From a checkpoint of a small mixture-of-experts model trained on Wikipedia.
Size: width 128, vocabulary 2048, 16.1M parameters.
Experts: 256 experts in each of 7 layers, 32 GELU neurons an expert, 8 picks a token, a sigmoid router.
Training: a variant of Muon for the experts, 702M tokens.
Below are experts of layer 3 (counted from 0) of a mixture-of-experts language model. Rows are named router (the router's row for the expert), up (a neuron's input weights, with its number) and show model dimensions 0-127. Each number is 500 + 50 x the weight over its row's rms, rounded and kept within 0 to 999. Numbers have three digits each.
Before each expert's rows: a language model's description of what the expert responds to. This comes from a sample of Wikipedia text that the model never trained on.

# expert 22
It responds to: Mid-word oc and ee pieces, mostly democracy, focuses, Jessee, plus Soc in Society and pieces like uc, ri, ree in seducing, Greek.
router:474439553577505517490516447410498525475416569491501463482499564535562552399584516419626532492603563457599459509489525468513499492525478545577582398514536547529576418414520536530537501508462517486442476505508548500469430544483510387528569508509523494526483489500493495403438479525524477553503466498567486477475520517504517446480533414400473450527471646559547377534514466468523446528443
up0:458504512490553543540644506478522497457451503543342409509438500506519472528511471451467432515586450422560514516529474528612528484566495510564545494522510492461469550515413554478468520479489526507536379552468492479470573493493526489454516474496357450515478501550488469459547438468508569564548559580453605520564485476438516487474592503511501442560428526465519495372474511550505463457609
up1:423579498498532434526506447508426443500541492566456464418577508579491532472494523520479482543491486436521514429506528424560511589492494524501535470467478514501477487495520519396400396548534432642463460542475449473548481508538554389545501570500543557561519458495497522436554452476453489571573523562526524463547457428579513463457598539525527555529514526483433513483337422445553442530454
up2:544495512543479514528542405581550435501469479508550499511465541528535463506467564450456353502485545557458367532500515527481498548396558525561516515500424465583451526459519521511554474527447534516511453490536481455499493493498529604429478542477425457462484522507534517561576578373573373506518427562434528511501449570446525522512473521499560632457559359497545501481449506504494521466543
up3:482486424643474525477559374514493560406533446460595577474474458460488461605475535507487530490503518544433517515479512558475581398559545470444513518543533494566515448468486442566447526475553602466437530468482500517408408451527498541461528423485530487478483430375455524574544551522456490531400518503466508468562523579521428555501452525528485437565519526455517456489538485478580577525455
up4:418488470532374395530570468543493475509501456471456548465572423492530588519450528541553660443568518406503485406473527451485520468486537495498579544489495476486540469549463517429569468512552527494530445486504450568540435525458544489498536522490544506561484500546613538492523481461525491603420449463557485478497579440471537435519632518504436393491514559513524466492524546525462444394470
up5:516504544593503460517457444486434566413460576504505527585470517361441439422431547498504614466549517500496535543472576453502579380435533572493485560455462500509447452392446508484538482566511482518473478530539476545477501541495507518515442490453435536479520505424441522492412539615565463478448517580538558479537442414503577594542553509509561495504446536486483511474423551473528587529456
up6:528543559502468463471481499502473493452500616358603388487550488469565492507548538562541502515438490541477504468511466437417462534517489465481503483480534610485497432471489457547531430468459494481559491393481583463545437518466533533544429428458527489532493436552395476590512617552494555619458480529420443509513442561471543535530569496568525469570515496460466490527538568448417429466496
up7:470458412512541431424472464486469486534549491542605494575497476549496495405561486430506512486512471418619462512556606469529489500511503518492515487521512503484542484515572440426509572464455554597431454503491494505462578429491514541454471387544527473502465443614548576459585476596578521563545478501512529497628468461432450478576411479431530464540565540445551470516472474477432458489454
up8:569484611533363554466479513485532423553467479462513511405448518441453523469515508586524466430501417622529506499542493426464459497470515452540435446505559417502553498486449607477545397555463521518475514530440482469449539560569452518549553463483436427470434499466582552548572500559472461558504619496526552492548484491528494572481497547455525467497447471489483369532526590518491492553551
up9:565556530540511533483393514541575512398439511429584453481437462602547500536414565516468465542557549385502475470489494494487480484433486394418468517593501508571483417506526407499491554379542476512637476485502570458518457512518539538459526455464517524431500550526549465530512623502502465481467573531513523523498480497542512524489595499461454530543432517404520523452435499434560517568490
up10:577483551413455531554461421529486489487480577489570475531482477452463532408498518533582516527504498413523461458492507476518401517416475534487516531482423527459557547497474520434571504467529494492531409581464529526492527612415511454556529449570544463599542616525514550481526416515474415481461588480582469472488493649471447484504407475554554433560494447484501561501470483487424558434447
up11:505465533527471434461436534428506510551505520512502521539677544481551518509542493516505453474454589601494574517511518516507474455551424369515500565437380549462514454500490476554494461561568491568442560500541458581516453538445450536555482516589550462498472502603366468463561450492516548483574524503526432475453466474444569502434496445439459390548521464501512522474461471454511585521488
up12:462551455506484413464599540422472484452501476542543552542456590486490485481487521425523491510468498494527481522540469383500388498542482601453455530407570507561535488442528351548527507473540511484527472523505527480521418587582433511597512464565432427488562498617438560475500467423481574549489542529442466519498571552523527469515539546451536503497420434461522540500533406580437480549478
up13:327527500445555544513551418400583530449500510488522578603461528488497446529483525454542562550412397515547393429523572567476525503476445456496592527534464521449499459505553458522571479450507491521452586503504487480503496541436470512490548461483538641482479539485525531479488568511473441558478409456497476529554504566480525456514530483526467558414478521481539589475451422427491463562575
up14:426447526551603574539482515402447546499505524457586465464585496531473515455560518488557615551487591460543523515435508613472496471465416545517535474537491448506419476523452589403432467503529438475538518402540506453468495481461498457393534543583581505527509467547448518532430508505426535385470559476519551504509496498510472520499471641499505488492500531484520461431512484561522370543495
up15:489502512486633498440451519439489517478502484537456434442459436479456509449514464539535481554525445544506488424567452436506519452538489524452505375524545501533557622601522485483517497529513450462465522532421554596565440455590462513477479472506471479609553510548480494422436582469452548480506615508556473492511518522519513568371548483521508489481480490554396555412419556445488568525582
up16:580405481598529532433508572584483444474514481436525437513475643537510474510454544572498567533524538468532513501544607520551499515446434613409455489411449531520462417457463504519536429445544568566448553554521492551513456510531503561490496485445548383463576425508560551522427485462496466546482438553452514443496480497539540445465464446481504520539574485463391475419551535488565484491498
up17:463476579561510567506481448492562546474500503469396444495525440526507513473496498504539524485533541450524416414555460421535587452479559508558509478487476551559618423543489538530575469511472504589449520500537361502454420524486580468566499411488381480414447480590532470465391481525592504505521469467561574512535518468497481407599472530510512432432520524491470564543571520546462522478467
up18:525432511512561461512401509496418587516449557478468444419464562666524511434584470436544462426485460470501555420527468580483437595504515529513499591528494460526589482452507500547494575523459617524557481523531447450505565483536461484491484518478462463538528413486582471466563496464607535518502472537517445461419491477445445523567470465408519517505514557463540426518524477486540457423597
up19:527485413448526530493472441436458424468442515373545543583546476518488547549505542445546471471555496472481430457584456554467602587517536548442500425461517470465394560539594533557547392556533556558513519536462485479553513465438483494379465492460413644481480456518480572440534489552490545458512489488476486477577608511423532486534443466511485487516465507534547495514466574449534505548459
up20:377551428479481482430454414508472520479491526570408450559475451557531493513436487505453511549560539529513508534552450565534470444507466544495550446476595539526474460487503455501608491471496488480583434411392502567499510564564552473477457520551552418541521514461405524510536565409503497490512556506464427488493479578529524395482578481562481469470444572538481565546616574516530570449412
up21:475527439566452552472480471450454507540535591558646444420488488557582348543539468525499450547567507451460495514497494459474464491543527529480503492571504566510503570525663508516474491555506535494467492500471503476491555538590573481438472510464465562461535478416562538438511463479503506455434553599500551515539445525457455547467360489480522512482500474538439504521554448446414441508391
up22:427494427400546574521576442499534461515471543563463565515575462495466572540575507464492525469600490443473468539474478520527477534521444478577545477512482516529544538488412458516446450448618512550525404480499479526512439412487512589453499558440498435521423557586415458489455593629519511522417483512554554410532464472518569549409540407534442492545494450478474543502534486510462535558530
up23:524472432451449427566556566494491474422444440436587505572466535493519494531478564494466664505609528518544483582564453479444479389479554527464422410493478516498504447452538525421548463517482471566455503508500592546503512493499478468528445431461577509409491545500473440504448490536524524447507473447501520498515476503494470440438531550450498542554485484576563622507468410535445607491597
up24:509419454520520482531557535529491501480520584441488519573537533518510543475519484518554544467537554561473565512603538551488519469542584463389524525471489438551538510465580544462472532500541463464483472508494578549545429565476466519426553504559452486483472467504421419483560427386573379484472456513534579471424450430540543574430458406453438545542546471580528425419531520585529443432446
up25:539438564461480542534493536491487547387485508534513468472501459525582539491494545569577543442541475533521414495575616457532552520441436500521463552485473507423472460457553534455543531392499548377344522527497548445513500537436498427477437465482588574470551411521424510460530476447488485455535538490600499551517552503541454452559508497536529460522513611402450558518560495494448576478488
up26:477494504504557515516488489415518474495474498570487521450410433445422492537473575401559628457489474451527449526407523387431461525432420484546543522561507510457483471486527476546541444544540561485496490391516527476445507551428514605609544499510459520430447482431442592526464539460499487473581497524532485528502559463539581551544544592571515500462585557555555499407457566510476480533444
up27:567491459523431484501531418551567512572432611554469469521550552494464420526491484479481482504382491419535480419507436551543413569535486452630453463405446525613510409517437590514532467483528490505523530496503488452484475584526526467501474489461503568472503405523537502467470618600545450472382534471581518479576546557486470444528491529528478548523460437454443499483532479499533542508444
up28:547555488592446511510515583458487552569511552514466498470435512476572535451536519520505493484501462399653477581470536529511415507495471593591501481505458423551487508463456447457498452471429562542506535630475514541445441492487528454448564497475532561478424564510522392459526544428446518490504576476473590461482529488494369478530486514512371396513575563523486516480473575470482470500525
up29:489508490510520620449499557443469545448415543464484478514545458502456466457562463440516503464576452525531578485520523474468550574547512566490477501565449383510500497424465404479444504512420564547556577452503477617509577520597516499442494481462476516430469436507498583534527530500419455443455522524486532530547478488456521609578511510466565542534431639459509544372468433531459448458498
up30:599527481375557501502497551510449577480561527555430593443372473503510441522517493528463564378501525538511578441481579477506524525506509549514585465494422510534473557446519549495545552563457431527460520596493488524500468524585472484416480419457457594528515447543588436487464483503489485561531450516524627507468441484566481463496528568566440455498462442425446504468559446482462457499437
up31:521455612543405584536586434460489504547475536580459452551436485517530409445478473608502595450481483516503521458514526561492533519447467417583484539483490457405490487479440480462480442472471521341508599538538587503563584443475512548562528543501450390481449498412559493538466506517418485470452526539530546493471476426575595552508530542506501491498428564496494467480526477530545513471543

# expert 39
It responds to: Middle word pieces before -ed/-ing/-er endings, like driver, actor, receive, organ-, offic-, polit-, sign-.
router:509495535503521457595551530488552519565509499525518509459484495540491498479471575473556615437530481478553386471452508432457496492590484525550496480525496493523487537425484509576528518464445554448461503461478508520395450514494538475538553553564564603675510579511424577496433509509514477542441453357540504568510434584509518439492486491493367419453460511537530476524467429520499466555418
up0:511458551463538477473476494545586518479466538450474496534490468464506483506428466458528487448569411414505534485575512613591553414524438515467544621422460522622567361521563435530510511502579578483416574501472511534516513495422490459506478487507528526538456505433460526475527427532589430521524484519524503497539399536443531542487556468390497426609573464517500507517492508506447522429450
up1:490471553506541552508536494589543477481502538544521434429465476514499534576454456528545481481439439431507370520600523442590421395497479481526432524545591502467466521540626498464447555529531443483536471497405452547495498498512476459554419519507542592483533424500452501463518454526494431498491509606523528501419548549563472507612532556527457435483411565456454375554499422511512527492521
up2:421572378532502484470518524433485508522474388492492490507535472445457458545508477457453442471549387437497570486478496480504489585562509452520539433552445468602472452598528482533649427507513512567484539530453503612484566563488423549477428528483548498572486483580592499439468523528504533473578562467528530476514571472503530418485514434463408484527500575409455538491512476577441530488510
up3:499494511523523472582547526557483594509498370478437504470481468481501516515473536485532513515399570507502508591459573481514569443469536574511499467466495422484478464510473568432574491578519449534516403594450506399594429527454497448393533443448516584503483534486510368522512515505524533437505542528447597455548445523592439539473522484470526436567560529407583443484579474525464516508452
up4:452466513631526630464546480459407482461500479405591441451471523505516469505381524557493574515551477543568451542496487505506552469490456526415507480392477539490476514537522450384519493474536526469505509549454614538520550506477512478491444529495514431443431584437577437443520468599525475462534522546534565508486499528535517573490581513453422471472449545522444431462439478555548483607558
up5:554537557493435510502474521435429459539540481462534594503476562496549466379537543457541509537477394551503393506552476528493595524530505455542475454556494554577491442524542481486370493515415530447500457561379494467585470505500522510524529527474462572538542461512491511519465485629483484452495531562519442494512469557468511453374470545516480485466561349536530595606516482482512500442474
up6:490514541423434571542487502516457517523442489396437518580419471439476521486485442521439492548499494542528368473529579496560461503484517536424561351546477469529442496486500530534493486465603571447547438495511465528476554491509535438442524535505435439540576544541496576557606518453460532566473569513564495459407581501498446433480535457621491518503520498511459565500487492465579552388539
up7:594482470543465589521472540521495449626442479401544588461603469452522540421436549523460481492460530480449509551431498506466487536537525453511478499461516456502447507461571472507459488536521552452553547438493551435522572511603481487476474441485591513521598529589466550455462377566466461456436504505529562480528439508372496504502555621407475444552534518472478540516547442480492556554452
up8:599515505558421520508436526541458416523521483472484565599450540479540465508498483527454487512541568544452524491461545540448481532578488477537475573458502586546483534600436448449535612512525428521465487465489514577483456475500421511517421507559405418514530548530547496508394584489587455453467554530533506482519406475418432388486619521483439548513418453497494522446516449594442473520499
up9:504523530475436540422534540578577491422474494499533531465513512548491494557442454506503518559390532416472493465419550538443589509430545490506531458557483539536527485617524439528498500474488477631446420532512409483450577481556501461516467458556517532438448601492462422495450502482482471549560576414458581465610440538525494436562536426499503426456607486489449546528405521496471493552518
up10:404520472569604477519542496501530445459535394661511587429514476397565585491514532426532514536503567494511496488476449533620571499484498580508598447515488443539577483463492452467419422440518461574517519507454441405504483511449527536548522521450548536467500458509462504452533558427515559466437461512576549462508500525457471561471372526510448504518498525485425476492512586500530501432520
up11:472506527406521564496421473468523446533537518471440489376457483579510452489592481464526482549407489456566529573453566415489548471413452515451520476427556456487460519532581480500504365560595491553508528519458478515610509555512469551663477486513468518477448507511436412535498448437523514541515604516503505447491476463531492453469487490561487470539596502556476579483566540491474595486475
up12:501383518537562486476556504515427558537468449547473578586561510442495480504516498476479509484516424492421463496434567520486467522509507527512487500511522551414337508493512477465543442538381486516417482406531551550533484471583474492559435506549483595502501528589436583546520550459503511520572514580462504481503521601469508615447468486417517528480432483506449589478504613434453448442473
up13:425431531594488514468555601485423538478514561511608452496516510436520503519510511443457433548531542479494475532463514514457542410541500606591411500513569476542469414476525436551517538420512487461518402372429476503557537481517491549474425452484536603535454499506445402451502489463469578508539545547489461510457584559559481414497557588504527489490549433520513511516399589536488455509480
up14:514519497488441596486527546466509543597533472507407622553401536521470487409514481451461523482592546485534390460463452502477537406434528535505531583480517498504504566437564458558513532497483539556592531460467526526488487535451516485409514504541477570394580447545480477485438483495515535427599524496578506399466467489610383490501512540474463436443498504506578547526445515434492504480420
up15:487558383584571533466555486526487546480418499461512509624429463452461499414510542482519618470456472467456548543567484552425518493510559501530492493508569485436562476463487489522558510548503388444438486428500521484510520512521430565480423526535393524425500503461479398561446503452390487522562491413601584544520435467537545505505535514554554561604458462505589482496497508477475531543475
up16:476542522597490546538429411524492446504527498533597449510548489497503424463510477381456443549489463503493506398512501520594543478542463443524527560537397505475633579465537514433542539428536461474492489462603551423538560509418537589405535466419494576471530506481514584580562511467421516481489498555471528511531505488466443463507461496575486590533479374463422517504460483497553497512525
up17:460525439486490451500504492527516565568433419517523616550414487496439483458431503482492472421535477471454516431402570512422471495452542498472516499511482565587464516449485578595505461464519492604531602570519458492491431547484527475537475494482535474393450408604506473538496504581523606580487497434544516481430475542537433439525533535455486541546530531552521376484531431596540488464447
up18:551454607528377489583550484486479519573505572456467534585559486507468545491572505486502573477468519472447542464482443381521418508469483555457503428428509450487438494472492487452551395492473566542412528470609578495505434506531478521617431401456497507514477446505481571402510522432492586499528481523496501485518522459546479503506498484555518405533505527464557498507438500456586540537638
up19:520562536445489510498538460577443514470446489462604503526528508469508452463480508471545493505580436453581570591578553412526441477447515509439472473529483472539422495442514379497478611468552432537564499506360479549552522542486483482486495457427462580513503491536495480472415570397565603542416523507648522560559459573532508524495493460498498453511431451474470519486493579462455515459499
up20:530455483524557518531477532526523469474488393575474443532422398473434459461495506582485504414438490447545523488456515498556507538481497591463549561376489464522413557498579542399563485449439440431566468483498530397485559544545550514474565583462502582495464506461511548550500580631424556489481478451577528536545564531544471484490463576450502499491486516449488514489522482444381496580539
up21:466409448406476553455482507471489493544521622534511426509475567467341454587480476549488518524558512547510456522501499582546433545526502532443503508564435562484513526509539534514493522408530472497532446465569424468552558539454509480561463428531563577524448470526530462459396557433479533528507502533444477545517480562488522577414540465578584473489507507521471471574485568444391544382440
up22:464573476469641563531488535483495550437512388485509520523469507420464475494478445516545452477448541516473479468492474556527537505465524489431520519492502513477543526467608422566458477519552414460503441432513538471577515476525472497463472571499557501546451422462475575443658496466464558442514493466542472380575485434411548508526560444488467569525543507395523511606574489575475501565415
up23:524500467354492441567532442461426564563456503475509493492464464443536448509592494483486545479489496448495420519555439458478521436487455548505469508462473587423503525647546461503538564456506540623602568527507457510515461449591514579514466482387520378526514510521524533498469483535483465534485530473507452505584608498578464488549464560469514538531475451499449547558425565448525405463504
up24:442486585462571507407468494566486448499587490507548437525593438500535461518429462483472500512585465517489575501597487503526468474456462546548513523531472468563388433529444435623454541581562473412454555501492492420526493601556529511445422542502518406530441472496500446513489550563515520483568504540428594414573467492531418563455496538462523467391523413475493523535460556511504513518481
up25:556462515443518561504493543441499550446536562436566536506481538500483466473515526511486516585417479417464436445515548488545543507494409419446471520512470559462449567465518371552416570398528549498488549523520603447390521547515474568493442515545484588525465591429406555468432529476540538571439425389476422457506469546499482506524552530479516511527518568496522516486496441558548608537527
up26:406456496513464516503439416550504508497500531526372499428527533479508561548525522460537500443503428466478531485515498562571455468421533508550593545447561534502466452596484503583481387485496400534534459503467626533532472482495487468484554510501457501543551479516543506533543583409444549430472527537525424583499398593567430492491492541520499404506510468410449501539546512511644436526479
up27:548582449418400527438464475507475405488540486531551504584419508461648522509510534541516537474492439547507464514518464492471524474466551479454434503516458539460550532496470530472594537478549439451344513503526595464561496453489582429495462463535519559583443505547462483523470447576553506526428580502583468544453545574453485470506485503471448387511549505425515440513507485527451561608440
up28:587520484496561524497591372439467432528491555554439590470483473497482466509517483521456466515550514502505506527490509624522489511549470437553547490526468600566426589491385384513598481522488470428578460579473442437398499422457493524479534420488560479470428499529481516574563475523470468383568595468483516508477509562444479521496442513498500476536453458548436529470556590503493524533483
up29:545611569542535380515559495604462520539491555505481523480434485585535426446481501520456582492562488394507477553423525548536502535519510519445402533485464539548361504494445561469538504503421530463508444554443535504472616431477614570490532504527583493475494514467507471481519507410508584499496419533475458534441489447490373539459472488411504427504541523420518481532520464538514525506542
up30:551508445522557429513413539373537515489536490504535435418423437535502454506518391416469576498477447572457590515538430515451533462469510480477530547426541563501413488498494509532495520476542508511489486476431465655471526524548532483503531533494548546435620585522480557550502525451418523418553484576473588496546497493435465491588465512482452511490579524453505550491441537431447588552445
up31:415507531522383493530717453528472474498462448505531533549497453535451426513462452570530526524496466512542555490472488575528581541516635450515600584522510498393498477550463491494423463559499406441475632498493454519481476454517438493498482536540519481524453555452430482550572554426511512520501517459531573463487486513483491453482403491488477487516533467544554438483426419474524528519561

# expert 27
It responds to: Closing braces of LaTeX subscripts like _{2}, and single capital or lowercase letters T, K, t starting words in tables.
router:564484528518535422544550479440586548485492517491453451422542528531515574467609526493567466446509577488501467549507441463444567554544454516566525442563522489464549419463465597573491548475413544406489472501552465547453439423460505451521604583581549531516458546462464585440489452543570455465422453448525484578513489524525563459535483411445446523452485535569553409475564451499493479532438
up0:504520478505554472603491531419583476478546553433413599519471575581451492438482511464502458435548588535446537541495487477527537548470396614479475439498581512527550532412479581478473527548500547493527530628508498530489413491437497512434497513476519521523457438493415501503497492448590417535482510511583507463485551583468537494473486536502500616526435544537503443381435525463469438577549
up1:472532548465422443509546486405592496399493511498470492483409437509442486533494501502542483405524476532513597468497526519466482539507502512546529490537618555548568518379473446523428495604447569498474560560594483475483431494404492507500613533518587548497501518446484451561429460631501474469434509545570493470511437538490435504469577535533563511498431560459499509497463473449538482571407
up2:540462568527572553474513526505585521549507499494479475498494447507491560444522493458444493471522562542475662508393509504407479543541548491588360408443595472534507485430451508467540543497447454501513551491516481579467547512461527532424532519592491441550498405507504487429438531491496491486458396465481526503533467534487466395501564441508577527477547498604522435598542522535401480562491
up3:538484473449491490519502522581433490541528561484533398333497550526555497405561507481551505479421588505403530580437436533468502492540502550461394472528516555537471523353481487622525503485496502506422496630505469475480495509438467522446491525574458579563590467521431567489480504540480500515473418458469537422477489573481538541475511538409469525508555546496436469489498500432482505495440
up4:440559408463568445513495482482584543501532543546574572378463456538546513464623487598560579477510462536424459525523439504471550579607477551461430556509533540449544506458464576553534525505512497592465415518456453500502507421402463496459523531501487575507411529525449581529555498502499446531507551392523529441530509549499509430575453419504448465529433522552537540500449473462491443550494
up5:482498494440466492540392540471473588468530469521509430542566525564555557470573534466467455553619488528521526627481529444461526614538479495521518438448569447532511467502518443425509461442453617544591460522517501431486456508475616444512538434542502461525359534464508458483580557504480484534474477535509457522468521599514445467474495434458494417528501513571450492504600532529434508544421
up6:535437586526512491412572577495542592474504540537449510461563497564585539505447494507448508515552477527559470563507495513482531470507528600516504501548489483527463448456521470479434510496404490457459441550543616483527498498433516474466456499510574577637540483426353435473477482492489545520383488459560507540537481548490507455465575505519462540510420495610447464513460390456568522616519
up7:474518494454448512584469516528525491550505507446558476422590459474515526456424457522563558489485412497547464560525489514458557586591541541543457467470496474503511512467561558468468581427467560578451518505508510406464477617526589421532556503565566570508468487476457536440532452419531459424480370473561505510533515443498524508383457374503477538470547500455609527557479485514567444543462
up8:574399522515504465476572482426546500533506466526492486505527523466478489510498511433528642594584481496477521530488405544441592440507518460673540414454486475503460494532435534561508526591412552460490560443500431467475486470472521515502519617462477530491477485459482457534454491515567440478559447443508415504511475601444519528419593518427496472448469447547518501463577469472535508498386
up9:497394472457507424488483529492502533586478564479517429422490541451587561449529521434467416532501513475528510431482458529481563504519498577561561376575514599486637490493579549457451519485411536475483514497476629441498557528467496485447471545619463532406442459506468498543493545550505511502498512496570474548492445551534492556439548462442499557492430482542598485494431523416446462529437
up10:520517463514573435476527531509502583386482519490487503452531441575439534386515442451519430465554538519430501461543484579431546532461534510523527345482527428482505574514448529546520573457596536551491568520493434481525454484607523518525514475526564553479509549460547517469518522574364415495514443456603492500573543502514621429457492481464555570498449464550493550512442518542486504557460
up11:550507486496444501533578467534593428460451480435464426481427512559421566410528525501522539384534495505545418547471413411435521534540586492494525393534562449510516600377401558561601488419520539439474391506450533510478456447456456441523501470520458460535547522473496510501529543559523516561494519394463501515569498590507555511467491515478455480487466552553534491463552496510485476514422
up12:469489438503526465566453558427475581540439468487477488393533500547440551444562472475519496415534543478492469468491467481402520569592483472526498499545564486454510566450549533510445464466490448479468512478411540480448487612431538386599494507598563474556579479488487493494449460445429446605484530488560567530564448545541575453498520454572469599553403528539515454483513490468483491576406
up13:478497434456547512551569502488511474441542591383503450420567567501499565527505560412476510517584466553463472461435437542484440545449509553476471426528611500499549507498491516493539532490520521483491578578619522424420463437529498456453539492467550471547547484470507437531406584425494460471450479478496493391475627535473479434490488494518440511535518509603611513570574575476458522524474
up14:441491519519465550509504544549504483475474492540529578491639564577499527441454560483503526521517513503382511472430450464489516519617439544473528567431548409392498518513502553527554490497501459400463509546443454402494592542508493422552462520494423475546545464519420446520559477397503500539518488492559569461529565512460468429384468429530472470533529432554564563406488503463498503559422
up15:449417499462422472607505541513535445447478549476445493472525530489466575492542489470510616449600560452473544503484597462480503541531534580554481521559575513470490507449622524477540594532422454452484562500509601436470494536503509428545451534422603536458548515473482537466478489497476490567488472552536570437537448552415491475445417426441525422515466540562526501569532541436447594437477
up16:444495452520495510432586582509530559485510505545379523437568501534501497482461408499497377422410492499545597474503525500559463527544481486493517478563502523543550498436483604558490533463486502537426461500422498479446493376378528543516459520495611500476606599470439479518471533485577528540429474479461529478532505508578569564496428379513408542537504507502553494518463434535487472523509
up17:376440395552450467416420492495485535498480535457585431446492545514522582516545573424529488495537441507510483475447446558420457496547457474593504460498510505470525608386548582480483597462469500487575446450510533499496499502451508478503440519498593513550465479556577418597490648521533540547475461496601462499458487500471429496510525550454521546492487465523530620511506531431546513512522
up18:519436507527382464390518526481505564449539492562531527493543407592464492432512503559511416497521466533502490509490500541553479484539545436438476475492529572517558425406493549518521533414538518473534518533535471557464508539400539407451544502504611577479566550497515534469524527519498569510452563415542565549565499500564604433471537378489476519512396501551543469476436434453464416572555
up19:486481491474501475479503498411482503514533389430502435515485488427467506558513578466506434407589431511488515552505438572491556463543545506521541472529574499464459568452414555500521493516459364486435463499600560427551520544506553471567448543522631540512499539385479503485404515493506484453498440520479518551568556459512541454474644501558362502557451443509533514516493510447483511537447
up20:547527559468498591538498458473602607493547558482566392484546530490517535484516519495532434412580478421436492481443488492492547460524439459593544406520532497551501471571431534492548506452419505501531533439478618605536562487471555494571550550486570571565451502435461408438531508495533474481464479511594491480529532480545443540501398534436499505371482459532430557498475499551481558508467
up21:514503523485524480488538462508493505562564465435449564452570555570524538450532477500490583461433569541518494555472510510553481480549412562493467532505502461516548456475433611496474462512388489449467505560575477492524450465356420420437523545458597485567499494495486518490472625492392586493511565534503523566462573427535479484428595439488405522468579479491499572541514504443553529541421
up22:453390610457549570544445545500624556516471475423544502483452541615422514391580525436552562471601419600496472545480562524427537524508511400506496404493596471467484526425488488523461509474426585477431467462572470552475518507542508496470487508527485457478430467514438525539482457490516486542527488455487475461473459494457489566503520404517602488516538492499543531522508559412578467540519
up23:456445501479484493557573544433560488511497539651459579480539477467481576575521527488496559511554434522472511527472450528495493538559490409592520503493512503494573579422439538483492465526510469456486441586483582439490436481481414545451519526535497491601459567546516497517498514513467434453429394439556496436629576575500544463447498556416466493444451501545533468542491503432522549620431
up24:516451658457545428594439520536460492490539512561483519519581608545502469462516445533387506464516512513455497422395491489514564546576513499548527459481519455483486538428504428521442452549478467431424445538483582455449484550439544491467565575553530464548467483406497522515536508591575471499522441407496505503586377457515548507498488525487493557470462465507490457548534492611461523575564
up25:486478446439452541451542488515546515510577443509422450495449474500534507538394491514529493391490533431508493480504506393486535584539477518543490490556535514429627441433425526451598482383554465443455513556517544490448478541368563553538540511567529469498518537431475496496590434487492495596578450483551510548431511438535573484461432551545560557540395499480549511480531458469570496464464
up26:428519447502533548489406543490512472544581455490550552469575557461452441471430477539473481497528530450505569518478563480475548552537462512562525454532543486481609493453484460515600573494458508593577565457446414444504431558481530534579493548525444490576496473436478522500425530603562456493435487482525442416529532485545496559372561512391526531436487521584444550478487464449485423557408
up27:483421449398480554610497514514499509475510562500483574510558461491503551442474594517490562452533457490521499568408501583411429496502476472546522394476567528474479468476585467417523471563456514497540400483492560386503429488429542455548494552513508553642485456493528453438495496542435505520534452448536488407513466548445435530418590478615459552498477500557578543483509495463517479545482
up28:450463467467510541532463426434503526572495502401486510446443445543490497513593495468489512474598494515543404502470492566511530563523589498589501522565549462441519499441427588529521567419496539455500564546588536531420509491536462452530494467581549538517379484394433566517385534556578479517424463464512495520531531502436563476415513477524492538454375517498526539563522547430460427533498
up29:503470457474575417509399545561532479605496483526453504451523513560551513427520473479591457434485497554487486529483509524638504538423474401492502627558514507527475518485491466535537445512492483536513520552546429458453439416549528521566576543471530479514420464486480492527534495427546476543486501574535515576525490497529502396356526526490373587523473496575484433509461472572510408514420
up30:465462568510557507500556531508525536478533543511533423380620558480455502411483452491538550513513480470455519571529392579528514505445508447501488459449547507487583543475493540590550524489503480542471497603483405487506428529461507497477561431630445482511507518484511436519448509491577556480566400557552527464528441512481478427480414408562513541395471452530590475584596514438483479515543
up31:498471473454496442510524524480540505399563510513441497499517465471606475481451510409532415415567469440510515564438466472530501564633458545555475484580427381518536417490404519537522440489466557527459505518579482552526542459517508564474478550568536550502527538518545540386582413401449414499474445503491479470501522490528549550398490529480515511424504467534496500421437519463515475620455